Weights of a small mixture-of-experts language model, trained from scratch on English Wikipedia.
Experts: 32 experts in each of 14 layers, 144 SwiGLU neurons an expert.
Below are experts of layer 4 (counted from 0) of a mixture-of-experts language model. Rows are named router (the router's row for the expert), gate (a neuron's input weights, with its number), up (a neuron's input weights, with its number) and show model dimensions 56-111. Each number is 200 + 40 x the weight over its row's rms, rounded and kept within 0 to 999.
After each expert's rows: "comes after" lists some tokens at least twice as common just before its tokens as in all text. This comes from a sample of Wikipedia text that the model never trained on. Tokens count by the router's weight.

# expert 20
router,242,184,106,162,164,142,154,153,229,203,164,165,259,237,163,179,201,158,198,153,200,213,214,155,264,188,261,140,218,177,258,204,229,244,138,260,219,182,209,181,139,212,186,224,195,210,218,251,152,213,259,193,227,200,206,215
gate0,192,218,160,156,162,212,307,279,261,193,178,270,197,182,151,266,186,181,249,167,160,210,277,222,217,200,293,246,207,190,211,222,150,178,256,211,201,209,193,280,213,253,128,179,190,199,200,244,183,255,272,185,219,189,159,199
up0,147,154,132,185,247,181,166,241,187,136,265,155,165,219,208,168,154,195,176,126,210,160,149,236,195,201,209,200,173,165,204,219,165,223,209,187,260,172,207,181,126,130,225,241,222,161,209,93,280,166,196,257,215,276,271,273
comes after: "\n", " |\n", "0", "1", ")\n", "2"

# expert 10
router,206,177,221,184,172,285,206,211,212,169,214,224,212,218,214,228,208,192,187,210,184,151,219,251,276,243,225,174,194,246,183,134,229,206,230,217,130,203,185,248,218,195,240,220,223,249,213,182,248,156,199,163,180,286,139,175
gate0,191,199,264,224,204,213,270,220,230,202,228,168,200,139,218,206,266,179,120,232,215,226,198,170,205,208,275,158,173,165,175,207,240,272,193,160,229,231,173,170,189,231,170,209,264,208,176,228,230,233,279,235,143,153,201,215
up0,285,217,258,285,190,163,243,219,219,181,181,192,250,272,224,200,255,213,200,161,146,167,119,221,103,191,265,239,236,194,244,172,250,229,146,195,193,294,223,227,292,190,220,205,157,202,190,155,210,232,239,244,224,214,238,159
comes after: " ", " (", "|", " \"", " $", "10"

# expert 0
router,174,140,147,216,243,213,178,176,204,189,171,77,237,153,231,208,235,130,166,219,267,206,166,227,112,246,245,221,200,191,203,167,156,281,181,233,243,180,304,199,156,266,284,224,176,177,208,228,131,163,197,179,216,146,147,183
gate0,164,223,218,206,249,187,230,151,190,177,210,184,213,93,186,139,166,225,237,170,236,127,183,263,169,227,217,168,247,250,183,216,186,150,217,132,234,179,145,132,186,203,200,187,180,186,187,183,183,239,184,170,167,230,203,192
up0,178,139,189,265,128,166,168,246,232,135,187,234,232,227,140,225,224,158,111,203,173,259,126,172,189,219,223,190,127,171,211,230,177,234,120,244,227,225,247,267,242,208,179,175,200,213,199,280,187,144,200,240,213,171,228,143
comes after: " |\n", "\n", " of", ".\n\n", "\n\n", " is"

# expert 29
router,241,225,230,237,164,305,220,212,207,182,233,218,256,220,167,220,216,179,209,204,225,260,194,225,181,135,134,188,158,183,181,177,212,134,252,132,153,227,141,238,203,191,184,150,229,231,192,211,235,191,169,200,180,222,195,262
gate0,212,189,250,161,210,258,193,265,217,198,175,185,239,192,176,174,202,174,231,125,266,173,196,224,199,209,200,207,106,205,171,164,146,172,182,215,229,189,167,199,262,205,188,153,155,223,251,156,209,190,232,177,180,282,228,215
up0,220,166,164,262,250,162,158,145,162,171,175,208,215,201,141,110,193,148,112,275,133,168,176,229,170,218,224,219,239,216,212,211,261,220,201,272,215,167,200,187,238,152,186,236,214,149,186,197,142,190,196,224,176,194,198,159
comes after: " ", " |", " (", "–", ":", ";"

# expert 12
router,185,134,181,117,206,113,221,268,159,265,158,165,207,151,246,200,271,150,230,237,194,203,168,155,182,277,147,185,192,172,202,246,189,171,241,183,214,221,214,130,223,150,197,232,226,171,232,243,199,195,169,157,208,214,196,143
gate0,222,185,200,165,216,158,177,213,219,193,173,140,231,246,252,143,199,187,206,251,230,201,261,199,168,221,167,166,314,214,250,200,246,191,171,247,207,205,189,160,187,210,202,177,106,229,146,194,210,245,185,214,227,232,145,208
up0,266,201,150,195,200,181,193,223,212,204,207,133,203,207,203,168,193,228,210,183,200,243,222,220,178,196,198,163,297,277,227,185,263,167,162,181,142,200,206,165,170,230,259,172,86,174,156,183,179,260,186,209,185,238,173,264
comes after: "\n", " |\n", ")", ")\n", "0", " —"

# expert 13
router,204,189,227,234,212,151,241,182,234,181,271,247,224,239,168,196,230,167,150,232,160,211,198,214,293,116,177,230,204,185,153,258,235,164,182,133,217,213,215,147,95,123,195,170,259,145,201,122,295,192,190,201,204,214,218,154
gate0,161,151,230,216,159,201,221,254,263,126,126,275,233,232,198,146,148,206,231,161,242,271,160,169,132,251,196,230,223,149,237,212,142,226,200,226,208,180,236,176,249,165,192,258,179,202,215,207,229,140,195,173,191,203,209,199
up0,176,187,186,156,232,207,194,232,173,262,126,219,198,190,194,166,214,177,195,208,210,182,233,192,174,222,327,183,193,217,202,145,186,228,285,237,169,162,202,149,252,260,156,158,244,222,192,208,163,164,244,203,233,165,183,204
comes after: "20", "19", " United", " New", " South", "18"

# expert 21
router,255,286,107,223,252,178,195,211,219,217,166,121,183,243,245,144,182,176,245,143,211,194,175,260,214,202,175,153,192,270,197,178,175,192,233,144,173,197,172,257,212,165,184,299,199,223,241,155,180,273,212,193,208,224,260,177
gate0,114,92,226,172,231,250,171,192,211,234,174,185,221,215,120,237,232,161,247,165,145,168,196,204,166,231,156,234,225,195,162,225,222,237,171,273,197,283,187,253,238,153,276,260,136,121,227,144,223,278,181,160,252,216,177,225
up0,250,234,208,227,259,218,187,246,199,195,261,188,256,254,204,269,241,180,217,265,225,241,168,190,159,170,225,193,199,175,157,208,163,243,196,196,235,251,164,185,245,236,179,207,109,268,196,193,219,219,252,216,234,185,227,219
comes after: "-", "|", "==", "\n\n", ";", " •"

# expert 22
router,184,217,202,196,159,168,194,198,197,171,197,252,177,256,217,181,200,262,179,182,200,161,238,225,159,184,214,211,205,194,202,158,145,227,262,173,216,203,160,180,238,215,215,214,219,241,204,218,151,121,220,128,258,223,271,205
gate0,136,188,173,178,191,174,181,162,130,208,194,151,173,177,227,185,220,175,182,195,211,193,197,246,234,258,207,213,226,195,219,245,178,235,210,243,222,182,159,206,171,152,165,128,172,142,236,210,161,263,237,335,161,188,183,218
up0,243,155,147,260,171,206,214,234,224,192,139,201,251,270,137,253,184,176,192,174,185,236,234,195,86,172,158,159,147,185,239,159,197,191,203,242,208,155,186,165,168,192,163,245,213,181,119,132,284,123,169,140,241,246,165,174
comes after: " |", " ", "|", " in", ":", ";"